From a checkpoint of a small mixture-of-experts model trained on Wikipedia.
Training: a variant of SOAP for the experts, 1221M tokens, 12651 steps.
Below are experts of layer 8 (counted from 0) of a mixture-of-experts language model. Rows are named router (the router's row for the expert), gate (a neuron's input weights, with its number), up (a neuron's input weights, with its number) and show model dimensions 64-127. Each number is 128 + 32 x the weight over its row's rms, rounded and kept within 0 to 255.
Before each expert's rows: a language model's description of what the expert responds to. This comes from a sample of Wikipedia text that the model never trained on.

# expert 0
Description: Dashes, slashes and year pieces inside date spans and ranges, plus era words, e.g. 1990–91, 2001–02, early, period.
router [ 90  94 206  89 154  98  98  97 174 113 159 195 158 128 124 140 106  75 171 120 170  66 138 141 158 146 156 125 141 215 113 125  83 110 127 123 114  96 116 114 115 106 119 146  88 156 134 154 141 100  65 150  97 127  85 131 141 115 153 128 115 181 149 116]
gate0 [149 122 134 188 168  82 195 125 143 170 164 103  69 186 126 148 116 102 126 150 173 125 139  73  83 132  93 148 144 164 126 162 145 165 128 101 120 147  77  84 127 146  86 148 135 137 111 171  92 105 131 178 109 102  89 102  84 112 124 114 134 147 100 121]
up0 [171 144 128 185  73 121 104 103 140 158  75 110 219 114 144 138 155 135 107  97 136 131 141 144 112 102 187 141 136 135  81 135 100 123  93 119 106 176  74 138 108 165  80 154 141 134 116 153 110 136  71  89 124  92 111 133 138 127 123 186 155 131  61 130]

# expert 19
Description: Prepositions and verbs linking events to agents or opponents, such as by, with, against, defeating, directed, announced, won.
router [132 116  99  93  42 201 109 172  86 122 112 112 170 141  86 152 128 153 123 111 160 135  65 115 108 135 162 118 130 128  94 112 118 155 132 181 138  82 110 119 168  93 132 181  90 162 125 129 140 105 147 139 107  91 108 115 173 127 156 171 136 169 153 123]
gate0 [121 106 115 122  88 174 151 122 171 109 160 131 126 187  88 116 121 150 127 120 140 125 121 209  54 153 110 122 163 158 110 121 161 132 139 171 115  70 177 156 178 137  84  94 136 125  93  91 150 137 178 117 150 183  86 139 106 133 145 156 130 126 175 141]
up0 [126 130 127 104 164  85 161 103 107 103 128 138 127 153 134 106 100 150 165 150  76  77 201 178 172 118 163 120 150 161 117  82  90 100  96  72 129 121 108 116  54  93  96  79 180 122 108  93 128 144 125 147 133  81 210 109 121 119 100 197 141 132 104 138]

# expert 43
Description: Word pieces inside city and town names in addresses and birthplaces, such as Porto Alegre, San Juan, Los Angeles, -ville.
router [177 158 124 198 128 105 110  82 121 167 136 108 100 101 136 176 163 130  61 150  94  99 148 111 127 114 110 157 138 104 179 157 145 110 107 127 173 201 152 161 105 150 127 109 101  81  85 164 140 142  94 181 139 112 141 173 126 154 128  79 167 155 118 100]
gate0 [197 153 128 144 124 146 108  59 108 167 113 106 148 151 152 148 128 147 117 111 102 102  77  92  78 131 156 103 115 127 148 111 177 117 149 120 124  97 145 123 141  92 149 166 152  81 131 159 162 144 130 108 164 162 181 132 163 149  62 168 160 135 120 142]
up0 [144 146  92 143  96 191 151 114  90  93 137 116  97 174 181  96 112 138  93 113 149 127 154 133 114 103 102 119 120  86 148 143 102 139 115  88 134  94 131 132  71 107 183 127 122 119 129  63 146 176 149 122 157  90 112 106 104 116 136 177 152 114 150 136]

# expert 33
Description: Century digits 19 and 20 starting years in dates, infobox fields and release lines, e.g. May 1997, Died: April 16, 2014.
router [142 160 152 156 148 151 114 144 134  87  86 159 174  80 176 150 152  91 185 112 136 114  91 144 121 169 122 118 172 101 187  97 143 113 147 134 125 136  93 151 171 132 125 106 146  44 177 122 127 138  71 149 112 122 150 126  87 135  84 143  82  98 118 115]
gate0 [116 141 168 152 167 138  93 163 181 126 141 131 134 149 142 115 143 128 154 109 157 109 140 153 130 181 149 108 172 180  75 138 185 123 104 133 120 125 190 149 134 146  91 123 118 137 127 102 147 150  79 121 109 111 122 105  82 139 124 150 125  76 133 140]
up0 [ 96 149  85  54  74  97 113 171 113 161 173  89  93 174 107 178  80 126 107 163 113 131 172 140 141 127 186  86 113  85 160 118 121 176 118 140 113 114 138 124 131 147 168 124  85  88 152 136  96 166 126 153  84 172 132 144  86 118 118 118 141 127 130  96]

# expert 15
Description: Digits and number words in sports scores, tables and measurements, such as 3–1, 21-0, six touchdowns, and blank spaces before numbers.
router [ 76  47 102  98  66  97 198 157 157 163  95 122 166 137 152 189  78  97 157  55 165 120 164 131 168  84 104 212 111 110 153 159 146 124 107 134 167 143 111  69 157 150 130 146 144 135 171 147 130 105 165 132  86 166 151 110 147 109 123 124 163 150 153  90]
gate0 [168  93 210  87 102 169 111 100 138 121 106 110 120  64  78 181 128 123 111 142 133  98 137 164 156 154 145 100 146  85 110 174 144 190 121 119 131 159 142 182 168 102 118  99 174 157 130 165 105  93 125  71  99 109 180  53 115 165 138  88 137  86 130 129]
up0 [122 127  56 148 148 182 122  99 198  59  73 108 153  93  74 102 101 145  82  86 144 143  89  63 123 119 152 105 183 112 134 163 226 145 165 112 104 169 169 136 108 119 172 131 122 109 142 122 112 132 120 110 123 161 125  60 155 123 142 137 132 134 188 131]

# expert 24
Description: Middle pieces of non-English names, Latin species epithets and Thai script, e.g. Lázaro, cancrivorus, speciosa, Grindelwald.
router [106 124 123 160 113 150 121 140 179 151 137 153 159  75 132 154 106 127  55  88  90 102 138 116  87 178 145 149 116  80 121 143 136 108 124  96 107 108 142 162 125 125  44  97 132  86 118 159 112 159 157 118  82 119 158 132 113 137  45 132 183 161 118 137]
gate0 [137  59 102 123  76 140 188  68 143 188  94 133  88 121  36 115  94 113 129 140 153 147 157 131 112 119  56 137 111 185 128  91 101 156 184 138 127 115 131 118 130  51 120 150  75  87 125 120 183 151 133 170 143 131 147  83  98 116 113 148 129 125 132 121]
up0 [152 142 153  72 205 137 166 119 167 163 151  93  95 104  87 108 153 135 156 108  83 102 139  84 180 120 162 116 132 146 124 170 144  75 102 155  76 121 162 132 113 124 106 125 133 108 144 128 159 174 145  92 112 136 125 150 114 120 143 118 138  78 106 134]

# expert 35
Description: Sentence-final periods, line breaks, and == heading markers ending paragraphs, list items or table rows before new sections.
router [126 156 160 155  80 169 107 154 114 122 106 201 147 155 182 175 180 130 204 154 201 153 131 115 102 130 102  66 123 126 110 156 111 146 131  28 147 101 132 127 111  71  99 155 147 162 121 163 169 138  96 112 159 105 107 136 105 174 141 106 134 140 117  95]
gate0 [161 111 116 128 170 134  57 119  69 107 150 177  72 161 189 166 145 136 104 150  53 128 169 144 105 132 137 154 170 120 139 139 118 122 153 126 123 165 118 105 160  84 115 156  91 104 136 128 143 168 156 105 166 111 108 177 126 109 124 112 127 148 159 146]
up0 [152 138 143  78 107 101 138  92 110 156 114 147  93 177 122 158 176 165 127 180 102 205 142 122 107 155 159 116 117 104 103 131 134  77 145 114 148 151 182 141 145 134 140 180 166 132 159 133 118 154 110 196 134 162  86  82 100 166  71 111  92 173 188 222]

# expert 36
Description: Single capital letters as name initials or name starts, and first names in lists, e.g. Harry S Truman, Roger B. Taney, R. A. Philippi.
router [106 120 215  46 123 171 117 144  89 157 142 100 120 156 160 119  97 191  72 195 146 147 174 161 139 162 140  91 100 101  53 154  65 106 147  85 165 108 118  93  92 168 153 123 106 195 142 197 103 176 117  87 129 101 137 148 165 156 127  87 137 137  91 112]
gate0 [105 162 120 150 177 153 126  87 101 131  80 132  95 112 160 144 115 138 114 166 135 152 119 128 150 109 148 172  90 101 105 106 193 130 143 132 129 106  96  40 118 137 157  99  94  98 165 116 146  94 160 158 133 187 155 153 105 171 138 122 116  89 113 190]
up0 [205 107 133 157 159 147 128 123 170 146 132 115 145 154 158 141 143 153  88 144  69 158  90 147 128 108 125 131 132 148 140 132 119 102 100 121 138  28 176 112  65 172  84 133 101 138 131 118  99 144 178 123 103  85 127 105 129 157 156  86 102 135 202 138]

# expert 6
Description: Digits, hyphens, colons and field labels in infoboxes, stat tables and coordinates, such as Density, Clade, UTC, 46°35′.
router [127 147 112 132 148 127  85 137 106 147 147 144  85 130 142 123 100 152 138 126 110  86 136 172 117  81 172 141 130  81 143 163 183 164  98 122 104 135 144 168 160 105 178  80 110 106 180 137 114 153  84 154 157 152 129 150 135 141  54 159  80  38  99 119]
gate0 [ 87 119 117  96 113 141 101 171 123 106 107 192 116 155 152  63 140 132 126  75 166 118 111 118  79 144  73 196 118 149 174 113 124 105 140 130 143 174 127 130 150 100 135  84 128 146  96 149 203 143 111 140 113  88 114 115 170 145 184 166  70  89 120  83]
up0 [116 127 111 107 125  71 137 129 140 125 151 113 126 155  90 120 113 142 125 156 137 129 143 128  94  98 133 123 132 176 122 168 116 138 172 113 162 129  80 126 107  94 139  97  63 119 139 157 109 107 170 112 145 110 196 119 137 127  71 159 188 108 151 157]

# expert 13
Description: First names, surnames and surname pieces in cast lists, credits and sports tables, e.g. David, Smith, Norberto Bar-ba, Lis-icki.
router [162 169 162  91 132 168 143 113 148 173 110 117 133 118 116 141 131 147  41 116  86 167 135 114 129 147 117 179 128 107 106 215  86 150 141 120 137 128 180 110 101 139 110 106 128 152  51 179  91 131 136 170 129 106 129 170 143 164 161 148 153 102 138 116]
gate0 [ 82 183 125 105 147 159 158 117 108 139 160 207  53 129 140 161  91  73 101  77 100 212 138 164 119 146 153 137 126 158 182  83  83 142 119 135 166 166 114 168  92 130 137 105 113  93  51 140 160 118  85 136 117  64 126 135 165 146 113 108 163 138  90 156]
up0 [161  67  93 192 146 105 127 126 133 168  74  63  99 103 101 136  74 177 183  38 139 165 103 103 183 135 109 122 120 103 117 126  88 131 154 149 120 100 192 151  88 163 155 145 132 108  88 152 160 123 125 132 165 149 123 131 136 177 166 196 139  62  84 105]

# expert 42
Description: Last words of proper names of institutions and places, such as University, Institute, Corporation, Force, County, Wings.
router [140 100 195 134 123 136 100  79 123  87 122 140 162 104 126 138 181  75  45 175 127 155 117  78 180 104 134 118 101 127 181 159  97 126 123  86 139 133 119  77 150 167 143 115 167 101 114 117 133  75 125  90  98  87 139 122 100  70 127 104 158  57 142  94]
gate0 [130 178 108 157 110  67  73 118 147 165 150 136 111 166 109  96 124 165 107 133 137  74 108 134 118 110 119 130 135  57 118 158 102  75  69 156 168 151 108 162 128 125 129  87 163 153 128  74  82 143 106 125 136 118 179 199 168 150  88  98 153 150  98  81]
up0 [ 68 150 124 139 122  81 141  65 134  73 146 106 175 156 149 110  62 137 134  47  70 112 118 117  66 120 150 133 122 193 104 175 209  91  96 142 107 183 139 126 130 117 168  62 128 144 125  95  74 121 144 166 114 119 108 151 140  55  78 104 164 140 155 156]

# expert 31
Description: Naming words and taxonomic genus fragments, such as name, renamed, title, album, Cup, Award, species, and genus endings like -ella.
router [121 171 136 160 115  93 131  71 106 130 155 196 115 135 124 173 124 142  85  97 114 154  74  76 142  63 110  89 226 133 172 142 166  86 122 140 105 160 128 130 105 104 111 127 134 131 168 105 109 133 167  99 101  47 107 158 110 112 119 127 162 202  85  77]
gate0 [158 144 186 174 124 141 154 139 167 117 136 136 114 125 228 161 192 173 128 151 154 171 123  82 137 102 125 110  94 135 157 104 181 148 177 134  82 133 100 122 183 136 168  84 114  81 127  96 113  95  88 144 118 100 139 194 151 173 112  80  76  83 119  90]
up0 [141 121 121 148 133 161 125 127 208 173 122 117  84 124  97  87 161 155 155 189 152 177 144 118 118 140 177 150 107 131 126 147 177 105  83 143 129 132 167 126 121  60 112 188 117 103 133  63 158  77 124 138  91  68 117 128 148 133 112 163 147  90 146 161]

# expert 29
Description: Commas, closing brackets, quote-commas, semicolons, periods and table pipes ending a name or clause, before which, who, but, although.
router [125 111 140 122  88 140 110  43 180 109 120 133 161  79  84 116 146 116 164 115 136 132  82 112 138  90 137  83  67 173 127  86 124  89 159 126 118 142 127 167 149 164 172 161 167 162 139 169 124  59 118 113 126 104 102 115 124 163 148 118 136 129 158 112]
gate0 [169  60 115  99 154 145 165  75 108 111 120 148 112  88  92 158 152 132 182 178 150 102 100 146 146  75 109 123  96  77 140  70 100 145 132 171  94 175  66  76 178 154 135 163 106 114 164 150 145  93 147 156 134 111 112 139 131 128  80 137 119 132 134 109]
up0 [ 82 131 117 106 111 134 114  86 122 102 112 109 116  92 130 103 103  89 152 108 105 101 111 156 148 214 158 144  82  65 156 182 159  97 132  36 128  57 113 125 162 133 119 162 131 143  86  94  48 134 146 157 159 135 137  91 128 136 156  87 134 143 122 106]

# expert 37
Description: Measurement units and symbols after numerals, such as km, m, ft, mi, %, cc, mAh, °N, plus closing brackets in measurements.
router [ 60 116 147 121 155  82 147  84  90 154 175 151 142 106 139 101 143 162  97 122 162 146 132 141 130 129 122 119  74 108 174 121 101 126 119 165 125 179  77 176  98 142  99 152 181 121 164 136 167 179 210  84 112 162 146  97 152 147  80 117 128 110 200 181]
gate0 [143  80 145 144 181 142 172 130 145 100 125  97  97 133 140 142 167 113  86 138 185  76 122 207 131 127  91  69 141 112 163 145 177 121 185 138 139 126  95 122 110 121 148  89 125  79 117 132 115 115 189 192 125 139 169  66 179  76 152 149  90 130 175 167]
up0 [152 142  90 115 104 134 126  92  90 119  99  90  75 127 147 116 126 154 190 145 135  94 172 109 134  75  71 155 100 168  99  83 134 137 102  82 116 109  77 177 195 157 169 118 139  73 143 137 104 209 169  45 127 135 108 122 187 147 183 189 194 134 175 112]

# expert 16
Description: Common nouns heading a noun phrase after the, a or a possessive, e.g. film, album, city, government, hot dog stand.
router [140  84 180 153 151 132 104 116 121 116 106 117  81 118 104 118 132 132 113 156 150 199 115 113 110  88  90 124 123 168 154  63 138 132 167 142 142 123 129 116 139  80 106 102 121 116 105 129 168 110 107 126 112 156 156  71 117  38 129 108 116  75 177 131]
gate0 [163 103 126  82 182  90 123 111 128 171 105 148 163 143 142 113 125 154 127 170 109  92 123 151 130 137 101 181 109  92 110 134 122  52  96 174 121 135  89 170  82 160 135 152  91 129 147 129 172 126  58 139  94 131 107 120 125  95 117 174 117 131 117 164]
up0 [101 141 144 139 127  44 125 149  83 144 172 191  74 155  75 146 118 102 161 161 146  77 152 115 101 139  97 121 103 132 152 166 147 172 122  90 104 197 152  88 165 158 146 107 122 167  82  46 137 150  85 110 169 134 105 103 149 137 132 194 186 101 137  82]

# expert 26
Description: Pipe separators between table cells, commas, closing brackets and spaces, mostly in sports and election tables, such as |, ",", ),.
router [162 181 131 147  98 123  80 184 107  81 113 165 153 105 133 148 117 141 142 136  92 128  68 136 157 155 124 105 146 120 117 106 159 137 148 145 100 130  47 141 124  95 134 170 132 139 135  98 152 122 201 123 151 136 113  98 158  96 157 123 138  92  93  98]
gate0 [106 150 120 104  95 185  74 108 144 105 158 141 133 135  85  94 136 106  71  82 128 145 115  87 115  89  62  97 132 100 199 148 131  71 134  65 161  93 172  85 164 135 127 144 142 157 107 157 163 180  89  96 188 171 139 116 172  87  78 104 120 110 118 115]
up0 [133 156 116 178 143 131 110 206 110 109 133  86 121 157 172  91 148 206 145 137  90  79 181 107 114  92 109 144 165 134 127 153 123  69 110 122  90 123 108  95 127 127 160  83 113 131 192 115 148 141 143 130 141 117 125 169 104 115 148 126 117  94 151 118]

# expert 21
Description: The words as, became, become, a/an in role phrases like as well as, as part of, became a, plus pieces of South Asian names.
router [ 92 146 164 123 123 147 168 115 158 104 159 186 146 223 104 113 102  77 118 136 147 102 153  40  62 203  84 156 133 134 124 149 130 120 168 138  79 138  97 139 162 115 209 120 148 119  49  47 118  93 111 141 142 164  76 168  99 162 119 135 112  81 109 167]
gate0 [108  80  84  76 140 100 172 115  93 195 209 158 121 123 118 162  88  72 156 193 152  85 139  96 126 105 129 173 163  90  87 149 147 160  89 166 145 152 137 151  74 171 169 114 148 112 149  82 122 143 154 102  96 151 125  88 106 160  97 132 180 169  94 121]
up0 [140  70 102 154 170 117 132  95 161 117 114 141 138 125 134 151 118 132 101 100  71 104 120 172 134 155 142 133 130  48 121 114 148 194  95 152 122 131  91 169 177 150 134 156 134 134 130  81  93 136 157 133 165 154 167 147 137 138 121 126 140 151  59 176]

# expert 38
Description: Year prefixes 19/20/18, degree signs and name pieces in species synonym lists, authorities and coordinates, such as Pseud, Tre, ş.
router [143  93  82 153 114  80 119 131 128 111 159 135 102 143 158  63 121 142 102 150 108 131 123 141 148 165 139 127 141 118 158 123 177  67 101 143 152 126 125 147  65 139 114  97 154 106 117  70 147 104 190 125 167 140 109 150 130 120 159 159  97  89 125 127]
gate0 [154 130 152 161 138 162 116 149  92  65 184 105 149 160 104 118 155  98  90 156 160 143  87 171 115 116 150 133 143 137  65  40 105 132 134 157 158 124  83 137 147 162 144 156 129 132 129 114 172 115  72 135 173 133 161  48 103 132 157 103  75 160 139  97]
up0 [171 178 101 108 125 133 119 146 104 145 149 179 146 150 146  87 170 115  77 165 118 139 217 198 108 119 130  91  78 114  56 150  86 107  97 139 153  93 134 135 117 116 123 147 111 126 125  93 202 159 157 110 177 149  77  50 141  93 151 143 147 104  95 127]

# expert 46
Description: Bare spaces, opening parentheses and line-initial dashes in infoboxes, taxonomy lists and coordinates, before years, such as Born, Genus.
router [148 153 168 200 122 140 109 120 137 139 123 150 122 151 141 157 129 103 146 140 121  84  98 183 119  84 131 121 139  74 165 144 142 157 130  54 101  55  83 134 120 155  65 107 111  36 153 207 137 105  92 149 192 120 100 142  63 124 102 129 140 164 125  55]
gate0 [144  86 133  79 157  81 103 121 177  71 143 157 134 147 104 163 115 138  88 136 116 129  69  92 134 146 229 110 177 158 136 154  91  78 100 129 127  93 157  84 113 204 164 125 111 119  92 112 117  69 112 128  56 140  72 216 149 172 126  66  91  99 132 105]
up0 [124 102 162 108 110 151  58 121 106 112 116 116 195 144 159  85 120 136 126  91 153 129 136 129 132 183  79 137 162 109 170 152 137  91  94  61 141  95 127 151 148 104 115 183 105 103 151 149 174  94 143 155  76 108  85 144  76  45  58 129 120 120 137 163]

# expert 1
Description: Prepositions linking a noun to what follows, especially of, for, on, in, from, as in part of, Strait of, member for.
router [172 117 133 105  50 148 162 175  94 111  97 135 150 213  63 108 145 127 132 118 137 123  76 117 168 149 181 156 120 112  72  75 142 107 149 165 127 127 175 110 124 205 143 147 133 144 161 153  64 172  90 135 128  66 165 115 112 116  95 109  83 163 121 149]
gate0 [105 153  90  31 177 132 118 127 159 108 116 120 131 107 118 108 146 154 158 124  45 117  97 160  82 141  91 117 126 141 117  54 135 147 138 110  79 103 116 100 152  87 109 177  74  99 154 120 108 120 127 117  85 131 108  97  96 112 137  91 131 144 108 113]
up0 [104 119 173  72 105  98 136  81 123 105  58  97 170 186 133  80 155 128 106  89 133  93  58 174 129 101  93  97 150 138 111  66 109 126 125 152 129 141  99  94 147 116  96 175 172 107 132 144  65 124  73 140  74 131 144 143 108 124 181 135 106  53 129 120]

# expert 45
Description: Short consonant pieces inside common English or technical words, before endings like -ing or -ic, e.g. ped-ag-ogy, boot-st-rapping, king-f-isher.
router [113 153  76  88 169 112 146 138 135  84 170 144 110 113 170  83 136 117 121  77  96 147 190 128 135 127 145 129 145 158 194 134 153 167  48 130 167 125 133 110 152  78 137  87 108 157 129 134 139 131 173 113 140 131 119 135 139 123 166 123 165  94  91 127]
gate0 [182 175  95 113  87 114  64 154 103  59 113  29 144 139 112  94 138 130 108 123 156 138 132 135 152 125 195 157 178 155  86  96 121 172 128 127 144 162 150  89 150 167 147 165 143 120  70 228 166 116 164 102 159 145 105 154 148 107 111 160 179 162  72 156]
up0 [169  92 154  68  84 129 112 183  98  98 119  73 139 126 141 115 104  90  99 145  72  74 151  69 162 140 136 168 110 101 116 102  78 109 152 132  89 102 130 151  20 102 126 111 153 135 132 125 165 141 132 150 152 135 103 129 120 133 134 154 105 161 123 160]

# expert 11
Description: Nationality adjectives and place names in geographic phrases, such as United States, British, Indian Ocean, Central African, Puerto Rico.
router [138 146 109 196 177 153  69 119 138 111  94 100  74 167  89 130 173 116 153 128 169 126 133 103 128 117 113 110 124 131 120 140 148 144 170 126 173 132 110 203 104 104 113 127 148 193 201 112 166 151 182 135 129  84 123 151 136 124 152 141 131 127 139 161]
gate0 [162 167 121 171 115 127 198  96  76 107 152 125 127 134 188 154 219  85 147 109 153 157 124 142 141 121  95 111 170 168 164  81 136 173 113 147 130  95 114 186 209 142 161 146 105  79 168 113 108 127 117  97  97 127 148 152 213 115 107 128 114 117  77 117]
up0 [173 149 141 134 143 164 175  70 147  87 119 133  83 125 170 159 119  85 101 155  83  87 176 102 107  78 120 158  96  72  89 108 122 158 131 106 128 136 118 118 153 131 134 127 146  93 184 173 120 168 153 132 128 103  65 161 166 147 104 132 111 135 107 135]

# expert 5
Description: Pipe separators, digits and column headers in tables, such as Candidate, Votes, Score, Pld, plus word pieces inside place names.
router [110 180 168 112 169 157 131 181 130  96 146 142 145 111 135 123 114 116 138 137 109  97 121 152 147 147 156  72 119 156 117 134 153 110 160 153 113 119 141 101 192  87 135  87 105 126 112  71 125  88 109 141  98 152 102  71 167 122 185 133  53 125 109 130]
gate0 [169 156 157  68 153  99  90 137 133 139 126  79 124 106 163 118  98 142  93 118 143 108  99 132 138 129 181 143  51 177 107 113 161 144 136 160 127 184 111 111 116  94 119  86  87 103 144 127 114 107  96 139 170 113 135 144 113 127  82  68 149  97 104 104]
up0 [136 102 147 103 108 101 189  98  63 111 121 168  82 138 100 116  90 115  85 151  90 129 120 112 131 123 136 155  73 149 116 129 127  73 114 131 179 193 142 165 103 160 146 157 122 162  60 102  97 173 113  81 104 127 139 123 127 139 120 155 124 112 179 120]

# expert 9
Description: Plural nouns and plural suffixes like -ers, -ings, -ors, -ations, often after two, other or these, e.g. people, members, receptors.
router [132 185 157 111  63 113  72  97 172 104  84  96 187  87 103 120 150  94 117 118  77 139 140 112 147 151 169 136 174 129 173 137 174 143 173 120  82 217 138 117 140 199  93 116  92  69  95 114 103 144 183  74 174 218  84 134 154 132 154 160 153 130  88 123]
gate0 [ 91 142 115 126 112 158  58 144 156 129 179  78  89  74 144 123 134 132 144 133  96 128 115 132 119 161 108 150 139 155 131 109 127 105 119 114 114 119 146 112 224 139  91  93 109 186 131 125 107 184  95 155 169 150 135  46 135 199  97 149 108 120  52 157]
up0 [ 97 108 120 113  75 137 129 125  82 175  90 165 122 136 118 111 132 122 105 138 104 208 137 132  85 190 100 107 137 180 130 143 165 131 148 141 117 148 190 114 195 141 102 111 179  88 122 120 113  99 171  50 165 175 145 121  72 129 165 113 165 150 100  79]

# expert 17
Description: Field labels, list dashes, pipes, line breaks and heading markers in infoboxes and section headers, e.g. Location, Born, Preceded, ==Medalists==.
router [102 138 147 117 170 149  73 173  60 156 109 134 101 133 110 193 104  93 191 119  70 127 157 171 130 143 150 182 130 157 129 156 145 186 100 105 131  63 148  88 168 144 185 153 132 129 149 131 105 156 143 105  98 125 150 147 191 175 107 127  48  81 121  82]
gate0 [137 113  95 159 145 129 115 103 140 179 121 158 148 164  77 152 123 159 115 162  99 161 181 111  76 115 157 133 190  81  92 170 124 116 104 155 161 141 124 127 160  96 129  99  89 138 134 120  77 113 144 188 100 131 127 163 176 160 147 143 151 110 115 163]
up0 [138 101 136 127 117  84 142 164  89 129  78 125 127 133 123 114 121 129 192 153 155 135 128 145 114 101 128 158 151 138 166 119 123  56 161 120 145 116 147 186 123 106 116 148  83 119 134 145 167  78 183 120 147 158  60 146 179 196 131  92 140  67 119 148]

# expert 34
Description: Short letter pieces inside words, often foreign, transliterated or Latin names, such as re, y, ro, n, o, non.
router [119  88 170  91 152  94  84 168 135  96 111 165 152 159 153 122 117 156 133 165 163 131 137 143 114 159  90  97 146 154 107 118  89 112 134 145 159 178 170 116 151 100 198  97 132 147 111 133 140 169 130 143 165 148 116 135 142 108 158  82 138 187  90 125]
gate0 [ 90  81 102 114 133 122 116 149 147 152 137  95 155 149 157 113  86 175  90 121 176 136 176 101 131 152 111 151 103 161 149 135 107 139 121 172 169 151  80 154  83 139 176  69 101 180 105 180 118 170 155 142 187 111  66 119 112 143 117 111 108 145 149 126]
up0 [136 132 114 105 125 178 109 146  91 162 108 175  88 127 138 163 151 135 122 124 137 142 151 131  99 114 154 107  83 132 151 127 146 179 132 116  91  90  71 128 149 150 173  64  81 189 126 106 136  70 100 162 129 165 150 173 153 170 153 114 151 111 178 122]

# expert 40
Description: Words and symbols in demographic and statistics text, e.g. total population, average, %, sq, plus pipes in data tables.
router [ 99 135 112 134 156 127 173 142 103 192 129 107 169  91 138 123 142 155 140 118 155 132  96 132  62 142 109 109 129  49  64  92 130 172 101 172 105 155 159 158 113  97  93 136 167 144 128 161  89 133 136 149 150 132 141 136 126 122 137 139 145  46 109 138]
gate0 [143 116  72 147  97 125 146  72 105 182 151 148 122 106  99 177  56 165 119 146  99  87 163 190 176  97 161 126 143  75 107 106  97 105 151 138 124 174 139 134 150 152 123 121 126 121 163 112 135  80 118 150  92 134 158 142 158 116 146 187 118  92 123 134]
up0 [135 139 133 144 184 171  86 182  95 158  97 116 131 129 115 114 121 107 105 186 103 157 125 186 138 135 137 127 153 112 166  93 112  90 156 151 119 101 142 146 168 141 126 117 147 201 105 163 102 126 134 119 137  92 138 138 195  93 154 111  57 160  81 111]

# expert 7
Description: Nouns and verbs about a person's career in biographies, often after his/her, such as work, career, life, served, role.
router [194 140  95  96 159  98 110  80 138  81 159 116 157 100 143 178 122  97 175 125 102 149  94  92 128 112 170  79 129  55 117  65  69 110 100 162 137 150 130 108 142 156 154 142 124 109 123 109 135 114  73 110 103 152 106 121 113 164 106  41  93  88 133 143]
gate0 [122 133 106 134 114 161 209  91 124 146  89 135  64  47 136 114 101 102 156 128 109 151 103 152  44 145 237  89 116 125 135 121 129 172  83 147 126 153 100 104 163 124 169  73 107 142 136 153 186 128 121 102 143  84 122  72 166  73 152 126 166 124 147 138]
up0 [ 49 148 164 136 111  88  66 170 109 161 117 134 109 170 129 174 150 166 121  97 126 101 139 146 137  73 123 147 131 191 131 144 140 151 174 157 117  69  69 146  56 123 123 133  79 138 117 151 136 112 111  81 155 146 103  82 149 116 123 125  98 136  53 153]

# expert 41
Description: Mid-word consonant syllables of Slavic, Thai and other foreign names, such as -ov, -ak, -ik, č, š, Pattarak-amp-ol.
router [168 122  60 147 166 167 171 103 207 128 162 136 133 127 159 129 150  69  88 112  96 113 114 123 119 175 136 176 139 154 147 156 153 157 137 108 165 101 170 151 124  81 127  78 168 175 107 163 152 153 155 136 150 107 101 100 121 190  98  84 189  89 159  95]
gate0 [148  60 125  92  54 144 152 110 143 132  81  93 140 112 159 136 159 142 155  92 146 140 166  80 128 114 160 149 131 124 111 119 135 140 100 129 131  72 114 152 171  97 125 133  96 169 189 154 165 109  89 158  65 110 163 134 106 108 154 137 131  74 112 124]
up0 [ 97 121 136 118 103 159 146 142 162 164 138 112 132 116 147 109 113 121  58 120 132  78 148  76 181 122 118 185 107 118 140 113 140  53 107  98 132 143 131 105 203  93 120  79 171 109 111 154 108 110 117 128 123  61 133 133 173 130 172 138 103 121 104 171]

# expert 47
Description: Pipes, spaces and digits inside sports results, league tables and statistics rows, such as Tier 2 |, 1-0 lines.
router [110 144  99 190  80 149 141 188 108 181  73 138 124 132 175 115 132 179 125 169 101 133  88 140 142 116 101  95 137 129 110 121 131 104 138 162 112 138  86 136  82 153 123 134 163 134 100  87 189 146 123 123 126 133 136 161 152  95  96 150 110 137 154 120]
gate0 [ 87 122 131 145 144  89 147 100 195 179  99  91 134 119 148 176  50 103  68  98 139 142 148 130 129  83 134 130 158 159 144 149 148 102 158 116 147 218 187 163 156 102  98 141 131 143  59 178 145 138 122 141 120 136 167 164 123  86 138 146 136 104 173 216]
up0 [170  95 105 114 145  59  94 119 117 186 128 142  97  94 137 119  87  80  70 148 101 128 161 102  99 158  94 118 156 193 125  69 125  64 179 152  67 120 131 169  82 119 109 140 158 158 121 101 156 111 100 138 101 132 165 153  98 118  94 149 122 166 179 137]

# expert 32
Description: Spaces, decimal points, signs and currency symbols before digits in table cells of stats, times and money, e.g. 0.15, $664,130, +2.
router [ 96 112 125 106  99 122 179 146 143 129 138 180 153 145 130 114  70 101 137 128 120  88 113  96 145 128  66 180 150 112  50 133 112 160 135 186  91 178 120 175  99 128 114 136  92 135  56 144 116  87 137  96 159 158  86  64 114 116 138  83 114 169 135 172]
gate0 [138 102 125  82 182  86 175 106 113  95 123 148 159 132 104 174  91 118 100 126 106 163 120  45 150 100 142 133 132 156 123 120  86 173  82 127  93 113 110 139 173 143 152  81 127 105 125  92 156 110  98  95 121  75 124 154  85 104 110 119 138 144 132 150]
up0 [130 162 173 150 178 112 134 104 170 131 156  67 111 131 122 179 113 118 143 157 140 166  95 117 126 110 163 174  75 134 114 128 142  93 166 150 141 155 224 154  71 163 134 147 127 118  93 115 114 153 135 150 115  96 117 114 115  74 109 124  79 136 140  86]

# expert 39
Description: Connectives and repeat words such as also, again, another, finally, further, second, plus commas and closing parentheses in lists.
router [125 118 101 156  94 113  92 138 132  88 104 159 125  68 149  98 143 176 141 176 112 103  96 154 142 137 116 120 121 141 118 140  83 104 121 171 115 121 116 159  56 112 157 148 117 126 108  98 135 108 163 192 158 139 123 134 132  73 114 120 106  50 121 122]
gate0 [113 133 122 134 120  50  90 177  91  87 126 124 160  89 123 103  91 122 167  92 197 135 115  81 116  75 121  99 135 109  88  93 153 203 143 124 122 141  99 113 104 146 117 134 154  71 108 164 142  92 118  44  77 147 134 123 131 112 140 154 221 121 177 121]
up0 [126  78  97 173 140 176 197  87 147 117 145  81 122 168 170  82 166 110 104 106 134 128 113  91 205 120 140 103 166  71  41 153  72 136 116 138 134 127  88 131 160  83 144 147 138  91 104 110 102 103 138  94 156  95 169 171 160 111 138 100 151 137 110 124]